Below are experts of layer 3 (counted from 0) of a mixture-of-experts language model. Rows are named router (the router's row for the expert), up (a neuron's input weights, with its number) and show model dimensions 0-255. Each number is 200 + 30 x the weight over its row's rms, rounded and kept within 0 to 999.
After each expert's rows: "gets" lists some tokens that make up at least twice as much of what it gets as of all text. This comes from a sample of Wikipedia text that the model never trained on. Tokens count by the router's weight.

# expert 51
router,239,181,184,224,187,196,198,170,162,204,195,207,219,213,159,192,134,228,210,200,220,219,250,203,213,199,222,237,198,213,222,146,240,203,211,212,209,207,249,168,157,195,204,225,180,208,174,188,195,213,222,145,234,169,233,168,197,155,210,190,176,100,223,172,160,196,283,173,171,270,178,207,138,195,213,147,200,209,230,202,210,238,241,181,187,230,187,170,214,158,208,225,195,198,226,150,278,171,184,244,218,155,175,213,214,225,207,184,207,200,175,193,232,186,206,218,176,275,201,203,158,213,196,154,174,208,223,220,209,222,209,229,185,154,175,170,162,175,211,195,234,176,210,217,172,206,135,249,191,193,226,204,179,163,188,154,221,199,174,261,217,217,235,237,219,214,183,180,196,180,233,202,204,225,282,218,164,188,226,161,224,192,173,229,173,272,169,192,206,225,242,192,145,216,182,219,203,201,194,136,241,218,198,229,200,130,171,180,188,184,216,170,168,236,212,191,225,208,196,194,268,201,187,184,190,197,146,194,236,246,241,189,211,262,234,201,217,180,242,182,199,208,174,222,188,195,171,234,168,205,182,159,182,116,244,215
up0,218,168,233,243,171,207,252,226,162,205,166,288,156,166,184,193,233,172,176,177,159,215,127,199,202,235,173,232,198,177,221,250,160,142,235,203,237,193,187,232,203,210,224,162,180,188,200,180,186,216,150,278,195,212,209,198,219,218,136,184,223,175,155,209,186,159,191,250,222,170,252,193,180,227,128,207,161,160,226,166,140,206,205,235,211,207,210,196,188,212,198,217,192,230,205,248,230,169,161,220,245,149,244,239,174,212,228,188,164,191,156,195,215,246,214,232,190,199,159,236,176,147,192,218,208,153,189,237,230,179,237,227,193,193,179,209,187,212,199,238,208,151,207,193,189,255,228,149,233,185,196,172,203,240,227,182,218,208,185,212,164,210,192,150,213,244,219,239,214,230,230,187,214,260,288,219,190,212,215,224,220,262,177,230,214,154,224,239,203,205,195,209,231,198,202,223,159,194,213,165,186,218,196,146,231,220,216,211,248,203,184,179,236,203,184,239,192,223,208,250,210,227,228,238,168,199,228,254,229,241,248,222,229,213,207,193,142,211,184,221,188,180,180,169,195,214,235,177,191,191,230,131,203,227,217,191
gets: "19", "20", "18", "17", "13", "6"

# expert 0
router,181,171,262,166,212,171,159,193,197,174,160,161,197,214,224,200,224,195,155,177,178,152,214,168,223,210,207,209,233,175,194,228,171,211,217,167,175,149,182,259,185,227,178,223,172,155,227,190,170,234,264,213,210,221,180,200,183,213,173,259,146,230,236,171,217,163,171,244,238,133,167,225,192,138,174,199,186,191,182,159,189,177,186,252,159,229,173,211,237,191,207,194,169,178,205,197,165,194,223,195,198,287,199,227,217,187,253,202,148,174,205,230,234,208,189,236,205,163,181,250,189,190,251,237,175,179,235,207,227,161,179,230,209,165,210,225,237,237,247,189,185,208,231,212,257,209,201,202,218,208,161,199,219,248,225,257,212,162,202,174,197,193,163,249,147,199,157,230,162,138,221,216,187,181,149,179,216,198,225,198,178,232,157,248,173,170,232,240,175,197,145,188,244,224,196,159,230,159,177,202,158,235,179,223,199,255,218,201,220,179,210,248,180,210,164,189,225,220,199,171,162,187,228,161,226,176,220,152,193,198,210,227,216,145,177,210,203,234,208,230,219,228,224,246,143,243,214,148,202,225,230,237,228,246,208,206
up0,193,181,165,206,224,203,209,206,222,175,163,254,208,245,190,195,180,167,222,189,211,166,212,204,244,260,238,188,213,210,222,214,219,178,186,188,243,208,281,174,160,219,185,183,263,169,164,180,180,209,184,191,160,195,196,173,154,131,188,203,205,140,222,220,203,230,217,175,218,191,218,197,178,147,159,175,206,184,239,167,183,286,232,241,204,194,201,224,142,190,209,170,178,214,251,204,197,219,225,141,205,233,193,167,217,200,198,177,233,231,140,221,136,194,216,237,162,186,196,206,233,275,215,195,162,277,151,208,172,182,199,176,192,223,226,186,201,141,213,274,178,197,194,210,187,194,220,205,236,137,205,236,193,177,210,197,236,175,158,170,205,177,250,176,233,230,219,192,207,180,197,152,166,175,220,283,189,203,241,227,177,209,183,221,197,159,200,181,171,261,230,222,175,219,201,204,263,201,203,226,165,219,137,239,186,245,208,172,208,208,231,208,226,197,261,197,245,211,183,207,265,184,229,143,173,196,175,189,174,200,201,209,217,186,201,210,179,182,188,237,173,192,232,184,216,183,178,199,157,157,205,212,159,264,160,201
gets: "th", "18", " first", "0", "5", "6"

# expert 31
router,154,172,246,184,204,141,237,201,202,240,192,157,156,182,238,180,175,224,172,181,191,188,154,175,230,196,237,192,200,205,245,156,215,199,206,198,233,201,212,189,181,217,159,165,182,196,226,230,198,205,206,237,230,255,169,145,187,211,130,229,165,183,239,172,226,134,265,224,169,208,179,170,212,205,221,155,183,226,203,138,153,224,166,191,172,256,156,238,212,242,191,207,183,151,220,224,208,185,202,212,201,258,191,166,189,193,193,143,164,140,195,240,218,193,193,232,197,247,219,216,224,200,188,170,184,231,209,222,210,161,245,222,148,175,177,193,261,226,186,216,185,227,170,234,216,221,183,187,205,237,174,203,166,208,191,186,233,197,242,212,175,225,182,185,204,217,161,199,174,225,204,223,213,195,147,226,240,189,246,167,209,214,144,232,221,187,193,220,210,181,159,184,236,217,243,243,208,170,192,213,202,204,256,201,226,186,269,207,178,202,153,245,152,240,156,225,216,248,197,182,222,185,165,184,184,150,230,184,192,144,220,226,218,194,177,262,195,231,230,216,154,256,139,246,198,221,193,169,234,147,269,182,230,211,190,185
up0,205,235,188,213,190,231,184,171,168,221,189,155,166,196,214,166,176,178,174,191,221,222,165,213,227,226,107,213,166,137,208,158,240,192,213,165,223,171,174,201,179,218,197,226,156,191,220,161,207,165,205,185,188,128,230,199,259,256,179,196,221,237,186,201,202,192,212,144,251,180,161,166,206,178,228,160,200,201,179,214,177,167,181,140,171,181,207,161,168,170,211,165,227,220,197,216,204,200,165,172,154,213,250,145,200,218,200,222,204,199,271,179,214,220,215,160,259,250,175,194,222,159,216,215,193,234,211,203,214,220,168,161,113,233,220,238,144,208,200,202,160,240,171,198,188,187,150,247,130,217,215,170,193,166,205,220,211,212,206,187,187,198,203,122,197,251,150,255,174,191,191,230,196,205,239,189,166,206,170,181,162,229,229,172,243,172,193,185,218,185,151,221,207,229,239,216,209,162,192,214,235,195,207,203,226,224,200,158,168,155,204,232,203,205,199,238,213,197,134,221,126,204,207,190,192,250,158,215,211,187,172,197,145,226,207,200,242,267,169,196,206,199,172,173,176,183,236,190,204,161,232,180,208,212,262,200
gets: "1", "2", "3", "19", "4", "5"

# expert 47
router,225,257,232,183,164,233,188,213,206,238,218,157,225,231,242,232,188,201,158,172,184,199,201,161,231,196,162,176,174,144,206,194,173,192,193,179,171,165,206,218,204,169,234,175,183,162,206,206,246,178,236,194,221,210,205,188,153,227,193,243,216,224,242,131,192,182,183,250,215,205,183,217,232,213,272,213,214,183,199,166,198,183,147,215,181,236,183,263,239,214,214,197,187,146,238,191,241,234,190,204,227,259,237,147,223,198,224,135,185,210,208,231,170,200,228,191,203,182,233,201,208,196,212,214,188,194,233,208,198,151,224,198,170,184,189,201,229,220,240,153,208,193,219,147,183,173,159,230,250,209,168,270,206,188,236,241,210,234,233,157,248,214,239,216,143,220,213,182,170,189,203,195,176,195,185,202,147,188,210,183,138,207,233,187,173,165,186,213,231,198,189,144,204,229,222,191,233,209,176,245,173,221,245,161,186,220,259,134,158,209,211,228,177,138,210,209,184,247,217,167,184,218,253,159,141,169,213,244,234,178,263,193,216,185,199,217,265,255,186,262,223,191,225,236,177,234,188,206,239,187,222,204,248,189,226,169
up0,225,208,147,192,230,167,175,258,212,180,183,162,205,192,212,135,176,190,184,226,177,132,222,170,214,200,203,193,152,162,235,209,186,208,211,126,181,178,162,189,224,190,231,215,213,149,211,204,250,228,206,226,151,172,167,200,219,214,146,172,218,224,180,162,202,265,208,215,185,193,218,216,209,205,158,194,219,174,223,256,211,193,110,181,185,200,190,180,211,139,207,205,240,130,184,177,217,150,212,233,220,225,244,207,227,200,180,211,210,199,215,242,197,218,211,168,226,159,195,135,206,198,148,203,163,159,179,215,195,185,180,207,200,192,192,161,231,237,171,202,227,191,201,197,184,151,207,197,194,148,174,222,225,229,203,210,209,204,194,179,243,218,193,202,216,211,189,87,177,243,201,171,277,196,216,230,234,256,182,192,197,217,255,159,189,175,180,177,241,205,184,151,221,256,233,182,192,178,203,212,186,194,182,203,188,209,232,177,231,228,245,103,220,196,194,214,171,210,148,244,198,182,139,213,231,200,225,189,191,194,196,183,164,186,167,181,228,224,234,255,131,197,256,172,196,154,212,207,196,181,175,247,170,204,228,195
gets: " (", "o", " |", "a", "i", "P"

# expert 17
router,146,234,229,204,208,192,211,186,185,191,209,185,158,232,249,196,208,212,198,212,186,192,217,200,260,180,205,191,215,246,197,202,178,182,227,160,157,163,160,177,206,190,195,165,198,218,227,160,171,179,174,214,244,266,248,173,170,231,160,232,221,202,195,194,164,161,144,230,225,167,221,174,238,179,213,247,208,170,210,139,267,233,208,184,182,224,147,179,233,233,181,170,213,151,146,243,135,280,213,205,188,176,194,157,198,181,189,196,184,234,226,220,180,235,218,202,215,185,205,225,197,175,185,198,182,235,183,255,222,188,245,196,140,173,197,211,207,207,190,176,198,174,137,228,169,222,238,175,228,211,120,188,174,202,178,236,189,203,273,204,157,184,175,215,212,171,151,194,157,214,213,193,202,194,155,216,167,151,203,189,152,245,208,214,159,158,207,214,175,164,195,178,241,209,180,156,199,205,234,219,244,166,159,237,191,157,293,187,190,182,168,240,192,205,186,179,137,208,218,196,215,132,212,197,224,149,182,200,213,160,169,248,186,173,200,202,175,234,213,206,223,225,198,234,196,233,205,180,227,170,211,124,204,244,192,193
up0,228,190,191,198,216,308,239,204,179,239,198,214,191,168,191,153,162,203,140,192,192,260,144,185,191,190,177,238,226,191,233,239,244,209,217,250,196,222,165,207,187,201,112,183,187,175,215,210,202,204,191,217,149,201,220,129,171,178,191,182,189,203,237,215,176,160,157,243,215,211,208,189,215,240,185,258,200,151,247,225,190,220,174,248,183,195,182,289,192,181,218,221,196,199,216,227,213,228,229,202,138,180,174,178,167,141,115,218,190,157,284,193,177,198,237,224,231,159,183,241,219,190,175,189,266,195,166,196,178,229,219,236,170,234,178,182,218,217,191,208,197,224,196,216,180,203,214,192,211,189,157,181,221,236,249,143,198,175,191,153,231,191,233,224,174,176,165,179,270,226,197,275,192,196,181,163,186,243,193,217,206,172,230,247,210,193,225,190,183,188,178,242,219,139,260,198,185,169,264,220,207,228,152,210,201,216,219,151,233,188,219,223,202,220,172,206,197,196,186,211,212,181,197,197,203,208,200,215,166,199,237,243,233,163,209,222,218,219,196,149,196,197,225,197,201,159,209,204,244,193,196,189,171,226,237,194
gets: " a", " and", "age", " −", "1", " +"

# expert 61
router,198,274,195,150,154,238,203,224,249,222,236,201,174,195,256,211,195,179,234,266,206,197,252,219,171,221,220,174,183,268,241,211,188,181,183,193,156,205,211,138,256,235,148,154,192,264,192,196,188,164,163,186,214,232,226,210,222,204,180,254,283,184,213,215,197,166,183,222,166,185,234,209,169,224,220,188,198,179,182,172,222,185,248,185,230,167,181,203,208,217,195,181,200,196,219,210,167,248,195,205,196,203,214,156,138,186,229,176,182,257,180,197,194,186,240,135,166,236,232,186,212,142,201,229,199,215,172,152,198,176,211,176,176,203,194,184,149,229,233,196,213,206,171,128,215,145,195,187,183,223,158,200,209,124,235,190,198,209,182,207,220,211,237,228,223,233,220,214,205,225,177,184,230,217,207,204,197,169,132,146,160,208,172,227,212,152,209,167,192,176,188,197,166,176,174,179,172,272,184,214,227,157,181,206,196,192,210,189,215,226,183,212,250,189,192,158,234,194,183,230,196,214,227,207,211,201,182,279,207,130,251,133,165,192,233,207,251,213,221,175,201,176,149,182,203,261,201,196,227,204,193,186,174,171,185,174
up0,214,258,180,165,195,193,139,189,193,251,285,153,251,230,167,196,161,248,189,246,188,196,202,195,183,218,217,140,226,243,233,197,255,223,236,185,250,209,153,188,248,249,153,161,213,150,198,197,230,181,203,254,206,222,196,208,224,238,233,202,253,225,210,170,208,200,189,149,146,177,239,206,261,190,211,167,225,197,214,158,179,200,180,169,176,150,188,212,235,213,175,174,154,181,178,183,220,201,185,154,177,182,220,220,191,236,154,121,230,191,189,238,148,148,224,194,200,202,238,143,228,181,215,243,206,215,219,254,240,192,157,192,175,197,180,167,223,208,214,206,180,188,219,191,246,201,215,270,184,192,152,216,224,184,254,193,176,206,196,242,178,198,192,214,187,192,255,218,174,231,180,216,212,165,216,226,184,200,194,197,234,191,199,216,231,177,211,153,199,160,173,192,188,235,240,203,207,149,137,188,179,201,212,208,139,218,244,126,158,208,201,186,249,210,195,244,155,209,164,201,181,214,215,204,203,224,136,232,222,217,195,240,177,192,222,162,172,171,166,205,175,187,162,187,235,227,209,200,185,217,252,189,219,186,206,231
gets: " \"", " and", " which", " with", " but", " a"

# expert 43
router,215,204,150,197,191,175,233,270,250,216,155,223,194,197,212,190,223,191,242,258,235,168,198,189,209,192,221,202,203,204,194,220,171,194,207,233,181,172,234,148,144,196,231,147,188,238,181,162,184,175,200,152,244,167,207,226,256,204,188,233,164,175,224,238,117,249,172,237,217,200,224,190,152,259,196,186,194,181,187,186,208,133,226,175,234,131,160,150,211,213,204,207,184,270,248,201,201,212,210,185,225,225,163,264,172,199,199,220,196,210,152,208,181,207,158,156,199,246,208,164,177,161,233,223,156,154,202,147,199,252,182,188,185,191,212,234,176,184,204,217,199,195,180,172,216,120,183,172,180,216,212,237,226,143,196,208,232,197,144,167,193,244,178,196,198,191,227,199,182,191,226,181,206,218,202,193,215,206,173,172,205,169,203,211,244,229,218,170,178,241,267,176,200,156,158,226,181,200,211,207,241,156,209,200,171,202,195,215,225,168,191,161,241,147,180,137,191,217,217,210,197,234,185,184,180,223,252,243,205,211,210,162,133,212,234,204,246,209,168,178,198,209,171,171,199,209,214,163,176,227,155,205,125,204,238,161
up0,239,132,220,208,178,271,209,217,194,209,142,180,185,178,198,212,208,177,172,213,210,213,155,153,204,143,219,179,181,184,153,212,207,200,195,212,244,216,176,227,151,190,208,186,210,181,211,174,238,226,195,177,207,227,262,209,197,169,219,199,216,162,219,206,202,160,250,212,181,209,211,198,197,186,222,149,153,227,168,167,221,179,196,211,218,192,239,146,197,207,189,229,196,228,222,179,243,171,194,180,228,209,194,160,207,223,142,220,197,153,199,222,127,219,130,177,183,177,197,252,183,190,189,214,180,157,213,161,197,145,199,172,235,241,177,199,156,188,141,199,189,220,189,213,196,212,132,223,213,183,198,214,236,183,217,234,197,187,196,212,250,143,216,243,227,204,191,202,206,157,189,199,242,196,167,183,213,201,159,228,217,234,213,112,242,141,198,218,193,222,182,162,195,202,124,189,250,161,234,231,188,259,233,162,218,218,229,169,218,183,169,237,210,209,238,188,165,182,119,170,263,211,188,170,165,167,241,261,148,145,230,238,158,213,184,214,194,182,142,218,165,245,208,203,216,196,194,147,238,196,165,209,193,196,178,205
gets: " was", " is", " were", " The", " He", " he"

# expert 36
router,207,182,215,194,230,185,212,188,202,221,191,169,155,230,211,200,210,183,166,174,188,153,189,174,236,110,261,145,249,187,207,226,147,150,218,192,192,155,163,213,174,258,201,182,161,178,172,198,191,214,227,205,213,236,234,214,165,213,235,207,171,188,205,185,195,200,203,218,197,185,186,217,190,150,205,138,183,198,150,196,164,209,176,206,185,220,139,176,241,228,181,184,232,166,189,201,196,200,243,209,168,223,203,175,242,217,278,179,215,202,180,250,194,246,204,225,263,174,213,214,182,186,253,214,212,171,234,177,224,157,225,214,192,168,208,177,187,179,198,141,151,195,224,227,209,175,143,168,162,194,195,210,160,215,236,223,230,180,253,110,219,234,221,222,172,214,147,209,203,163,221,194,144,201,212,187,165,170,253,239,200,234,219,223,221,163,232,228,194,192,137,181,227,220,209,209,253,161,174,224,163,241,218,179,177,258,263,155,181,208,182,245,211,169,160,194,251,236,146,206,167,184,190,204,183,186,196,168,156,203,232,203,206,196,222,221,183,221,192,225,240,245,203,231,171,250,151,151,177,231,209,192,238,241,196,208
up0,207,254,174,188,221,215,200,188,174,182,172,196,178,168,252,166,192,200,186,236,185,216,250,150,194,175,249,160,227,215,151,241,164,164,247,224,237,215,213,175,208,161,213,190,205,197,210,129,220,224,264,197,201,174,173,255,220,215,192,165,178,184,221,193,201,199,182,224,230,170,220,242,228,152,201,132,249,256,177,217,198,155,181,233,223,192,216,228,216,247,221,196,227,163,238,162,205,219,229,189,199,170,178,163,179,205,217,206,162,219,177,245,188,155,202,148,232,209,232,212,212,218,190,206,254,180,178,226,249,202,212,211,174,162,152,173,209,235,163,142,165,255,208,168,198,213,267,175,239,232,282,249,206,143,229,218,196,192,196,187,239,212,255,193,177,247,181,193,206,229,216,176,218,266,247,198,163,231,184,210,245,193,224,193,225,160,237,234,237,221,215,226,185,214,218,189,201,159,158,220,184,176,229,185,206,136,215,240,163,267,224,191,184,220,204,210,202,241,227,180,180,229,215,226,229,199,197,256,224,188,233,196,165,193,224,101,168,179,183,200,207,183,211,219,209,161,234,182,210,186,188,180,161,204,193,177
gets: "os", "as", "ar", "ot", "at", "ur"

# expert 41
router,248,173,253,252,204,178,194,239,162,228,172,192,223,207,189,198,164,188,168,213,196,253,236,170,182,208,105,210,223,163,193,155,191,234,232,170,264,207,233,220,242,225,175,158,186,169,223,185,201,218,226,199,115,223,250,242,173,144,235,176,163,175,242,180,218,205,169,218,220,233,201,198,219,213,200,205,245,181,222,186,154,251,161,195,202,162,197,229,206,224,180,197,187,177,191,141,193,205,148,175,236,234,191,174,241,170,209,180,191,180,150,210,145,211,224,202,182,172,239,139,158,172,195,258,217,211,229,184,230,170,197,243,225,208,205,239,202,175,201,155,225,206,212,185,252,202,182,259,207,178,174,236,222,241,230,157,146,181,225,162,203,183,224,184,170,185,226,240,192,180,234,205,204,211,180,237,193,195,221,174,212,245,259,228,183,202,223,171,264,209,169,184,196,207,242,181,214,155,189,160,169,214,126,206,212,169,226,177,139,187,205,144,194,172,204,175,226,203,219,159,218,169,225,204,165,210,188,183,181,204,231,205,194,237,262,234,213,234,258,215,177,201,171,243,218,171,158,193,212,222,228,244,215,230,176,196
up0,200,150,219,225,227,222,225,163,158,190,179,236,240,195,209,159,161,161,160,177,237,191,215,214,219,190,190,187,198,202,224,182,177,208,220,191,190,190,247,187,177,235,231,194,248,214,258,201,205,199,235,171,250,181,211,171,184,187,241,209,182,229,219,207,163,322,179,184,149,201,249,234,234,207,222,233,167,183,197,232,208,235,249,236,196,197,234,250,228,196,166,193,200,160,196,189,192,225,231,168,199,256,151,291,249,133,143,223,196,146,204,228,210,203,155,212,203,209,153,221,193,282,147,172,178,158,221,200,221,228,191,222,195,231,171,134,253,183,239,181,202,172,248,226,232,195,200,197,144,189,203,191,216,222,230,188,191,208,185,187,199,266,180,217,144,216,220,206,227,224,213,217,200,148,201,295,223,193,216,202,191,220,188,200,198,162,206,187,192,205,194,198,174,222,214,202,221,199,214,212,165,261,209,252,235,187,189,213,246,202,208,178,211,212,239,227,202,236,178,201,230,214,182,210,172,219,157,176,169,227,223,238,235,189,188,230,138,212,220,189,214,200,264,169,160,234,207,247,184,213,224,179,240,187,204,215
gets: " |", ";", " –", " -", " —", ");"

# expert 74
router,271,197,210,161,199,224,184,216,191,187,214,208,196,212,161,169,196,229,149,208,220,209,216,214,141,150,186,144,188,213,221,202,231,201,216,187,233,242,173,229,162,141,237,224,190,204,201,224,258,249,241,165,173,185,190,256,163,169,188,141,173,206,199,193,176,222,218,180,257,235,181,168,168,233,227,209,187,221,181,188,192,155,198,195,190,242,208,196,190,172,155,271,162,217,194,232,279,169,181,177,167,182,207,175,232,235,171,154,180,155,187,211,151,236,223,222,214,201,214,191,173,223,232,249,193,150,214,227,190,253,172,161,208,211,175,183,183,137,206,203,164,175,181,215,191,216,171,203,170,143,215,212,181,213,242,210,192,198,158,180,228,182,191,201,176,214,198,184,218,183,154,195,190,214,203,169,213,193,187,248,237,188,254,181,179,232,183,167,269,164,198,266,180,184,259,232,220,151,215,220,194,222,194,200,197,192,223,170,166,215,199,158,161,132,197,255,249,179,188,181,212,211,237,230,189,168,191,200,219,235,239,194,229,181,178,197,177,173,263,223,231,153,221,211,179,159,79,191,204,218,186,233,223,201,223,197
up0,204,137,199,176,190,212,152,204,212,220,188,159,198,173,176,225,293,237,200,180,223,194,188,152,210,205,177,202,199,186,186,216,213,184,204,220,216,213,226,204,146,195,209,215,167,165,218,215,189,172,140,160,211,223,206,177,196,87,186,216,204,218,163,211,199,202,140,221,189,197,230,208,239,201,228,159,198,264,163,201,193,200,164,182,129,243,195,163,238,202,235,175,152,207,208,203,217,183,240,212,197,196,189,158,231,202,237,240,164,183,251,229,193,183,149,172,202,220,238,209,212,167,217,223,181,215,200,161,189,190,176,222,238,202,169,258,181,194,176,144,184,247,142,219,217,193,197,194,172,191,175,232,152,189,217,238,199,155,214,186,211,202,169,150,191,194,209,207,237,184,207,156,220,273,265,225,252,205,212,223,161,214,177,157,195,197,148,248,168,225,260,183,209,241,221,220,238,193,168,183,167,171,221,231,151,234,175,241,260,251,188,172,194,190,202,193,207,183,181,204,207,197,210,191,230,183,226,169,227,281,193,201,180,153,170,203,194,192,220,219,199,197,190,210,171,163,268,173,179,213,190,170,184,135,187,280
gets: "e", "is", "en", "f", "in", "el"

# expert 53
router,216,212,221,182,225,201,209,217,175,185,210,182,174,148,249,199,152,193,207,169,177,221,174,173,208,200,207,183,200,210,231,146,217,184,160,175,223,210,214,134,203,210,222,131,180,211,217,212,195,161,188,179,191,230,219,183,248,210,232,222,250,151,235,156,204,174,229,214,189,217,217,206,177,234,215,157,229,207,183,150,187,181,234,192,197,191,140,165,202,247,247,274,200,178,171,222,216,195,140,176,218,245,213,149,189,196,191,121,211,169,209,200,176,203,192,161,188,211,233,176,220,153,217,184,186,197,223,188,175,132,204,210,134,224,171,173,186,204,187,166,194,167,187,184,178,150,165,249,194,192,219,153,210,157,186,214,189,197,236,191,277,167,236,225,235,229,203,144,192,251,213,159,172,202,224,201,165,200,208,224,156,178,176,215,193,176,212,184,262,229,189,206,209,195,225,175,188,194,168,212,205,231,232,191,142,231,247,210,184,204,153,163,173,175,219,170,210,260,142,215,206,234,206,164,136,169,197,255,194,149,251,185,210,225,201,180,212,226,242,227,255,160,146,195,176,214,162,221,241,151,193,174,258,180,201,138
up0,219,212,219,196,215,161,233,212,226,156,175,220,146,191,223,193,276,178,219,171,162,178,166,229,172,188,226,181,211,224,157,190,219,207,165,186,225,189,280,191,178,232,225,180,196,250,169,233,185,162,226,220,236,162,252,198,220,169,159,191,259,171,195,176,183,188,245,191,210,220,220,168,214,195,203,193,255,280,229,217,247,162,200,201,192,208,220,204,227,233,180,212,194,233,173,176,179,200,214,201,170,248,174,161,130,204,173,201,164,261,225,184,236,193,229,210,147,203,172,229,214,193,188,171,259,245,169,231,257,198,264,145,182,241,203,145,163,241,151,165,184,226,213,213,174,219,209,215,169,260,244,160,231,167,208,190,188,185,213,243,205,175,182,214,180,217,201,165,250,222,195,211,265,187,247,204,203,165,256,227,214,216,194,245,184,221,238,224,190,245,182,195,142,227,216,234,118,234,231,246,164,225,181,198,168,200,191,155,186,195,182,211,214,200,165,216,257,217,235,163,193,209,219,164,203,170,220,237,150,204,235,198,219,178,165,179,214,209,209,225,194,196,169,213,182,203,183,228,219,159,207,192,171,188,144,192
gets: ".", "0", "2", "6", "3", "1"

# expert 49
router,226,190,161,151,204,215,172,208,192,201,212,200,155,209,177,183,177,193,156,207,241,167,204,215,151,169,113,173,202,222,137,215,177,177,158,215,184,191,170,211,242,251,183,245,163,214,192,211,237,227,213,216,206,229,195,254,231,144,227,149,250,192,241,231,239,207,242,224,189,189,226,181,187,156,133,212,229,171,178,254,176,197,203,208,198,194,237,185,180,163,178,190,185,220,228,206,206,163,218,205,196,197,173,169,205,204,220,224,168,261,210,223,171,177,236,206,223,168,211,135,161,197,144,235,173,221,210,254,169,246,144,192,233,200,186,186,216,150,223,183,257,207,216,170,187,209,199,175,158,200,243,241,204,246,214,213,178,181,226,175,173,180,216,221,220,229,246,205,202,184,207,189,203,210,216,190,215,178,198,163,214,242,206,152,208,188,169,163,179,168,176,185,182,199,221,182,187,249,200,230,154,233,215,234,230,221,210,220,194,165,200,171,263,203,208,253,221,156,121,193,175,274,199,208,235,248,142,174,177,164,153,152,151,159,213,230,238,249,184,194,144,172,197,163,244,194,211,166,220,214,237,231,202,200,162,234
up0,204,224,175,177,182,192,194,196,246,239,251,185,181,191,241,123,219,161,222,222,216,211,214,201,237,195,215,199,231,241,162,191,171,175,222,186,172,170,204,144,259,145,194,212,229,213,254,160,163,173,232,156,226,193,198,190,170,195,247,220,241,175,194,107,152,175,192,182,144,209,233,220,228,243,253,181,209,177,170,179,267,152,224,146,234,204,206,192,181,286,156,178,194,197,224,173,215,236,237,186,211,216,176,174,155,188,171,153,173,202,160,232,238,187,265,156,197,184,218,199,168,161,202,169,180,182,219,161,201,169,180,188,223,238,209,200,146,214,192,160,197,186,198,183,150,169,189,232,182,216,159,220,182,140,186,219,182,180,190,232,261,125,227,189,190,245,220,164,199,167,226,185,178,188,203,224,194,183,241,209,101,139,186,211,198,217,203,196,199,212,198,226,183,175,177,185,235,218,203,164,245,170,186,210,211,197,183,192,234,183,211,230,197,150,149,188,192,164,179,214,172,251,159,206,183,161,226,219,207,172,210,158,184,152,209,221,227,203,198,170,192,207,245,206,190,192,167,174,183,220,192,252,181,188,189,196
gets: " in", " on", " as", " for", " by", " at"

# expert 75
router,234,228,204,238,196,176,157,196,229,260,196,198,200,215,202,193,226,196,207,185,167,206,222,279,185,167,212,160,217,192,174,190,217,189,235,192,220,229,161,249,184,189,248,221,176,186,228,222,172,260,237,166,170,150,191,251,150,145,185,132,168,191,230,189,190,238,213,169,215,227,139,236,194,179,207,223,169,243,152,268,179,208,197,176,160,220,186,228,205,206,189,237,198,218,204,131,204,155,191,198,185,170,164,220,235,204,233,206,201,173,184,217,212,202,190,239,233,183,178,166,181,245,174,222,205,153,260,240,206,211,207,231,220,180,159,212,231,194,200,163,201,183,219,221,178,171,212,211,244,178,198,255,218,218,219,244,151,190,207,157,251,203,164,195,198,233,206,191,232,146,201,210,169,154,193,179,206,249,218,243,252,202,269,208,203,203,138,211,227,224,267,172,220,196,219,194,209,150,224,235,176,204,162,172,199,227,227,174,175,211,208,124,195,164,181,193,168,197,162,231,224,187,242,252,185,215,177,165,209,250,189,189,218,166,217,208,207,212,212,245,209,136,251,187,203,139,170,217,215,226,160,207,169,126,221,206
up0,229,177,171,150,179,243,190,153,242,189,246,212,236,206,169,213,198,138,174,151,210,194,171,232,191,167,208,166,243,123,161,219,146,160,203,196,198,221,211,205,168,195,178,209,198,198,158,159,204,241,160,182,206,211,212,152,200,198,170,177,185,160,243,229,232,233,181,255,159,134,147,199,227,209,159,212,266,195,223,201,225,187,263,231,207,182,211,236,244,147,223,190,189,201,183,249,207,181,181,208,182,196,222,238,241,176,233,180,198,190,185,234,174,171,174,259,196,178,229,221,208,149,182,234,238,197,202,261,160,215,226,200,211,217,177,207,206,203,255,196,247,230,208,222,179,156,182,162,198,160,173,220,213,253,190,185,211,290,212,244,236,187,199,220,170,213,204,198,195,238,151,165,197,205,197,168,223,257,198,244,220,195,196,162,179,216,184,154,229,200,233,171,220,229,204,230,213,251,163,230,221,227,195,172,244,190,219,197,186,159,169,170,147,163,169,241,240,210,209,246,176,199,228,270,166,202,178,169,205,179,227,225,196,181,186,136,191,170,172,182,231,168,176,207,178,171,156,200,199,239,239,163,233,211,227,191
gets: ")", "\"", " (", " =\n\n", "'s", "'"